Experts of a small language model: a variant of Muon for the experts, 334M tokens.
Below are experts of layer 7 (counted from 0) of a mixture-of-experts language model. Rows are named router (the router's row for the expert), down (a neuron's output weights, with its number) and show model dimensions 0-95. Each number is 500 + 25 x the weight over its row's rms, rounded and kept within 0 to 999. Numbers have three digits each.
Before each expert's rows: "raises" lists some tokens whose logits its average output raises strongly, later layers aside. This comes from a sample of Wikipedia text that the model never trained on.

# expert 7
raises: "However", "- ", "Studio ", "him ", "=== ", "Scientific "
router:521469532514550478485484498504497505512474494499490460504538501461511533515487482499470522468509510506493531506550512503511500500515458499515518513515506546557478514491528490511452480493556507457504506497504486535516510510475527493491474540506483484470478506515473513475504494484517485491
down13:501511478465496466509520534518495524498533453492540494487500540489532525467490496484471534498530509491504517468490535462476470577465482486546541493504478521473511524459497500537499516510488483484508484527508487472488508455489551524535479499468502517522522497495506480444497475519515525522
down14:471485522509513527487484514529501504469491470457475505477512514476515509484494522500505496525563470509539464486517504462467518527484495493475539507478490514498510519508501464453525467541479488550520501491519559505472523484508498518494499470450487537477524469539510467514501518533514540482
down15:520477453508513504501529492534537521506488509495517443470539517519452485551502567517505527488512466465505511515497490489475496511454528483504537509513425456525531546508467528458487482521504488464511489469519482484510462543486466531493482529470474480525524508536530476535515469542482467488
down16:487482497536482496510503508505471498500480509486519523457500491533506472495488482498556459480476482432468531450508501534517519532544547514490530517510489564549474453465471507512493539514486499490490505512468495478522483463489519495491500535496466499533469490515531509502481489514494525553
down17:532455477486535492466529511519529497498521485507510508508517506532515560505534480512457486453498456449506512493490521449442502496505486464506504495471486466516512475475492484517476539489478511491494538480507493494464507479484510471520543555542533499476500519472553509488536504460489542524
down18:499514484491498470483520499481474474497470493493518504534471487510513534462502532496502518498495545475441475513511532499501504513522520505467515494490481485533455511477511462525513537460466491477487556494514520500529476530561534474520548503533446503484466492477502521476526480473552489475
down19:530487450483537553498487475506483533472501561529501474498489505483520449537523513539500476476499487498447523504515491527504523497471508481511465525514467501493481470497518491527505483501474500508458514523542526491490489500502490500523473467471505454492556480526481546478449516548461495543
down20:448468489517532495495504493547485490474532502501533504501507524462525489534493514493510495497508522479497534477465490450497544484545513475457510533468525489488472509489501461489522534495536504536491540503459510520482477487531461505495467471430491487527527473476533514534477456500470493500
down21:507494534472525482476470530470528447520465503473561498476516502473527503544530527494485505571508497522448466528477483514518521459481497501517519505470445533432503471538465452471458477491509487497475504475473555504481524515531491528525518504490504492534529498483560524495529471530513527463
down22:471521494518524513520530508514493495451490514475523501487504498540497486510488495510507520545490480446486456484500479491481472531481508517499473473468493505502475493469505496489514507480488512503491483498500508516510500491481486510533499504502541507491495490513514499515511495503498519475
down23:512491469525498493461496457533493493471547533491579504529472508515474508478514509548511505541492499524447492472487466516522499539488465473466517494471518486527484476480496536500479496503503495506543518502533467540519474507475484484508490538498485500505444467524485508505519539507500523481
down24:520519473480496467441489497472550490450463527463502545521559505491535496540516492461532497473470449473519532514472453465491509522529524503514498485504507520521495526509501509500463502533492445508467475475488480511483522501510493446487523515522487536480513472497475520515531495467532508491
down25:489493502453503514510486509541512541482504505493503477519479527509485488492509534533484500492520491531475518483516460565502506497517507519494510505510500509551484535491502523514497501531494556499499522497510491494513523512486488466455518515480496493460519453546513556464571495509501516498
down26:527506501483480512498513503487471517539511488529506511470517505549501500497529487533515472508475495521478521529496538551490510488545512557513541489513496502484544460509485478505491515488525485450472504483516525538533480479509485510543537552493493541479502569518460484494485492504510504499
down27:502519470477481511461466493454533485485511479475499498496484523504497462562508534525488538545495514467488471474497530489497547537475516505506499520479499466483479537524555527483510497501510455533454520468503471487506510488511493502487508480512497512466512462476478514520490565524498509527
down28:501409483511506461498511471531441508516510542527518500496498487488512523499531521470480490462535527502500432504470487534497495505503497492462482471509524456520470510434431478454472517485511466533493480498531500522523513546481505516447531469523495479491513558497465490498498516486513495514
down29:510502514499444479450471518505512480485549499500504449544509476506530506475528489531476493525491519554470526500477460485475489474524504517496539452511526498497506553499464560561509496496525527531484522478524494522476490474472483552464471481525508522497541497497475522515533438510526514522
down30:510481513483497488479518517478534525513515530499499548471514446495476515497506526532510528501498461503467468532490469466506552445476494517502493506491485472478492527468513532554493514471498510484497467533475508531469507474495521479505513542479476496505470523529509471512522518522522527550
down31:524456505489494475485540506502527531497519460519460465463505476527512515547478527513538482510543520471535517520493517476516499496460482533506528546473513542489486503492528496491518513522481494524517511465539520452520483517520459513530563456543517522484500487486523498480457538506492498516
down32:474441446474508497507509493519498504519529498484431512531506472494478569466502458482513514540480490489491496465494533466496516514529482500507515496495533480508479519506498491521507517517467462497485480499510475507538508496496509460489503497455542492481456473475494453500511575515463443517
down33:461495533488491485518498509475547457444510502547471507536469521535514490529491481516512522491506523517485512442463500428495511516533497493499512505490497514488507483491533481481547506537476509491543486545506483495497506513503538483488503482482523547486516513483509468534531496466475486473

# expert 0
raises: "his ", "her ", "later ", "also "
router:526503514521503500527509489458500525521461484541525500495515469499467490504463459451492554502514552491505541525517489545486490489485491539547498474454439490511521494508503456475532481482505459487494496517463479527498494493523498525554503510504519473468480505523521505499552481537529555492
down13:473495490490508497497490482515513493490479525467493476489507489535512513502523452475492503508474471469488462508475500495506513548477482510539494506487482464516497500486472509523526496531513438454516471519473507490527505533506493534519512508536481458499504498513542487508483470491501534525
down14:474520515489528537517501507487474522495503505450541511492493469491520551501471503525502420499483506480512535486491500485532486475516508486456506467461532534484520512470506500516531483471500435509496509476525526522521540488465496518459491505525515530466468529485525501511486477535538521492
down15:504515503496499452486478518507513521514510462482500457497522457508504509503549480521496465521490520512496475492533472503493511551471514522465534424467538501481546501471471499511466492469451534492499481477496505500525462474514491483494489534475498500537536483485472485490522494488480530483
down16:569495493494498498498466528548533509424494458524487472505485503486523485473534493512499560516464493487502522498432473466487539507490468492485476502517532500555510515499459532535430518478507491446507502493480500482476462524451499491474514499514540465500516494479520490489477491487498517495
down17:487496512514512475495466544493476508488529532447508505467479505488492513500545533475487567473517504489477501471533512506488503473497500492480502542515508495500497473506498463478513526496483462543507527500515504538467491505514506463505487491492478500505475545487504471472487502510513498497
down18:520511487529467554470500519468551489488455455534544498477525509501513558514456548456490539551508470480489500530518497508488472528495473478488460469554521536550519492494506477489521508460488505519535542547480520539463508475503492527485510469526493493480478479518475499484486494504509488495
down19:505470464513527495473511520509478488495454494505468527517498487478489555512511470439451509529502524485497515504486498490506515499528500500494535502468476513497557525516499514495505488482475493506501483496474473519498524487528487524484514505516504469490483530492496467549520485532551494484
down20:560486494539483476501520508495492468526543521492498512465475512462478494490510566499525558492506475482466468530501488488504499518541534475500522496508473538474512481529517491466544468482481522503496453506490506524528528487521510521496537478494501485516508486512495529527480518494460491528
down21:502514461524452526498479450506539516474486485507489525522550536514489504486500463473514488515479470535506478484507497494514526506477466485478484531548576457466485480504492488520451504473510501494481511476493504494548551499499492498463513474523465510533531501496497492485493497517507515502
down22:476554467483467462481500518495510487532551534502504508511499476498508456461532506481510516534549494498505521510503476459510511529515496461487520520515498510524492562526507516491496502509508554501501480533512473525474472512495470490493513518527531510497531511483448494552466474545502515516
down23:551549515530485528535490472512495487482472509450502484501496532463570511491497511508475484542541500505475535509536540488519459455472472508485522522503528493540493472486472496498490488526480488501484480514460501488495505508530538461503486501486500482453469476498502483481481504510489503561
down24:509532460486484561501502497497493528516484536454488515527506525526541474479531529456540497470524453503478557527491526496500509501492515518489499473504493436448516527493482516543508451512500528516497506500515530513529551520479513452480512503498475487537487514528474511490442453537493498511
down25:487497473501534472492475492474488540472516500502499530512550493567496478513503483505539469508444506508521477506506486463519489433503479499482466531454471501469519557483487494494482512521499480481477484535491558528496511541463479483536497524463518538479527480508517513544461489494484485498
down26:494504520516516488491521504498503532482553527475514476506482542471506485483485499532489476513517497529480480446494497503525513505507519526497513489481544511503497529497516465462503514462500448550467487490549469512482506488558481504471487480550488512468550513537467446492510497501514486484
down27:499498517489513443551477534527507468502487462469530520511480521511471514509517539571525475511544534511475516448534491528529506524507549485513480504520475517475521476524477508494476480488492523460507496488473499507499520484481572511555509538511470529507510480508456491512462524504521475571
down28:515502470464475489497557491528525483467489506504458520482454483465514515514506519509476519532518472463452487492525521454520515490506546482514522519507491481505500508493488515507485515517482501483534520468544494492485539515509450517471499500458506490531523502534491524506523506515480496463
down29:472531486498481536534531479534462510509525488497543534494519479523499513513494514466512468499475482507525457475520432498520499449524515523456513507546515442483517480529533481507516522503484490508472504435476478527543534504506443490515477485519491482530496477493519470510510460493514507515
down30:477500507493494532496490446515510560521459523501523483500512500498467448464537516457504511517458536504494505473535487456493513511483483476458466506532494499513493543533547492497498515485514488494503493469438488505503494534482539497450526507490514482513526486508481516490495491499517479526
down31:506528453487499516523445471482524469536480526483468537516483541523509501492488512481456519487462471490491469489514495497492475489520524525500511502532475530484480491471471511506506513521490484507471518529502506489511574536479502522465502428533470500557520540534503459503541479510495532507
down32:534499458495498520522503538512546524498481519501491493538497480516514490479532504520511489523477492499505492471520484508507483510493522553478501468523496504517473471494478531535492508449508522478518501478466534524473537476471543500536488471507508504521467506524519490496484473512478507508
down33:446469489462512511515520491499503495492516511450503513495481466498507499552449506524506510489491476439494478469448470539455475463516473519532479516534518533480492500507520496528495510531474467443514493456506496491492483496482474490511446498489502509510510553483515529506482499487521543505

# expert 1
raises: " ", "— ", "1 ", "2 "
router:503529524494482534449524517518464522526550504528488506519471509504534513499547465514469505431539513469483514535524476550504505478467483533528490440506549495518507479469488498485520469491529493442520498488488513447524488538524524534509473509451513490479525496517515478474527491483503518484
down13:478531493496483491487475521464479485521466504531502516476520459523508465523511495538538475482518459539448502510527495520526515539473519504441462502497507502482512490554519466513508502479556544518471517511461533521484470455528505499523523475517491519460491519487469537488453502535495483527
down14:502542494510492503479529505539500474509486514486451508493516529459478518482555495516521488526515502478452489469484442493450483517464480500542468528505506503472549504478530496459467486524487457535497497507511469499525510476501494473479483510488523495457506462500521490494498530492534512507
down15:464471531535499492498549537521488532497515484476498459501484524511478464542487490479528499490494516495498545532445478470543538499518524490511480480534505501454482501464490509478459424468507526507489514492516467525488504510480499486507503475485506455478473528492498544475517483549514529503
down16:524506486485557530512495510522475479519515506512522490467537500524475513537499545470478534516482501482466472486557517539517503489505521458524520479497498508533483478525494525465491488543485464484497482497461496451508475494512524501457498573518495497507490518512515512480474503537508478494
down17:481549476497524518461528537482466532536527460538518533552483476487489533485489470486510558490482485505481514506518499510493461513494486521476515498491465502502469509507530507502481518492505517513518501501501457538510520500479477500497495486507533511493508513482507494502527472466459505536
down18:540527489541460493521502486536470456496501551519472497460507510505486548503495498533483536510478537430521524522530458476527500525546554510498490476497491488543543516496502509527480485479482484515459503519506465471533521504484495469522517463512518507475468503534484519548513509517515502495
down19:483508541537512509484530529518536524474454488469492478517513513458501479504504508504492475489489448481473476474485516514512505504534512449513503482551490512485492492458499524488469494491454521484521519520530512501518492529483477487532450477475503521469492567524463443489488523509473474523
down20:502525534489512515469485507527500484501462497524483462526524493524504505494499464502528483497491487517507537518489513506513545492501511497495519508513511501508580535518520486521525517502489510525522509535519542493504512553499501457493519547526460451462520486448471454525503482476513492487
down21:513533483516507481553511522470459478512525504486484488531531489534500481444504467530490476499516477520514487491479517474501462500525474476503543472483486495492540479502483540550484548491450514455496506506510475512515510487485543449507490469461536480495532546522505528541504483465545545461
down22:510532553497525493481461514491479488503514508474467486545490515506487478504484481520523518526520509503471560539514525494538487483480514473510506523495499495468536472509474533513536527484525474535492471527503477479456475509456474459511481498459531491522504522495465480541507505530521473481
down23:483517474526514487495484519487484462495501519517491510510476516492481517469512522526486532511511513544498512512533537494464476496507504527486509494502524440484475459482484501469492476477507509535500453503480498501525509476507515501497545519472473512470486527489534501539499516537449484511
down24:508435511460511488512493504490494529513512488509503504526547531487508510479485506495531496522515492503520504481512517529529459479521536484498495492539473489455516447480506475499511466498516527561551462513529514565510485462496507487499479498530518504497526472478487516472538488498497449481
down25:530511493528532498484517546490499476507534530522469498479512524502514494501461513496467527491486517484538476510492493562517470490489473468492533476461531493546461492512471488508532511511507499542533488454511498480504477482482488487489481488492525460504451506504513511498460504497501484481
down26:509490500511535497550452488501521520532509515507460532468474500492493521495473505525459507509476471507530492531532495485463501519552515491535549529494507445508497508488484509513502527544489467479456538529499478507484556525511513488470511480531501520519456518513469460486480518508512490487
down27:480475549481501524483535515487495469455497463486534467491502548540505482488493493497534460535445527440505492510499526522468500519491558472459510473504498519511515501507497508514488493486523560503464507490493499496479502466519494485493472551501486506484477489494464482496508483500495492519
down28:478522457494492518459507530568486488471543514475509468518511514488511494508485504519554530474523488510507478512509516500490478509478480501505484536524521421508529499524526502534481465519552492529492497473525468472524500498497539516454473507483504465516548495522500488507509526490505507532
down29:510498530492504475501490477492513495512539514566510495491492513529463491539537471534508542462501499524508474500508471480487511499529482481477530451468497489523503539500496507516534496516465524499483514494512526452509482485455488503494495506521518493469482489546456516491466513515489495488
down30:554504505523508510485527466483503494522467528465456484510503473511500498542520483459496513467479480534523512472513510526502484533487505537478518488506545504534514489486473536491517507502455543462489537452506532515531480539432467511514489475510482474508496508509499489471523479458493506485
down31:501519479495522524476461583464506458471472511486471552525511506535500496506484536486492515475508456529494494523490506533519444507495522532474523514474482505515495489515516540527559520542545465502503511521514438487565502492485512512525522471458502500490519554492510450510478518516467490471
down32:521511493485539493456487484484487484499509509452475506511541504457504470558466538521492521494487517529486474524540488538539532505475524491498463503498503501494517509522509519505513513479526494476523513540505481512531504477515520502468518514489496487465521496510476481541480441508511543486
down33:510468513479547493491501514526514499548516500536521491515501489480527519482501527506466493537442494467501480481467449449518515516501514463520474483508488503494548500510536546491545478507476486488493509536517475511492523468471466494501483504515533493543491517509423487531503488481511531493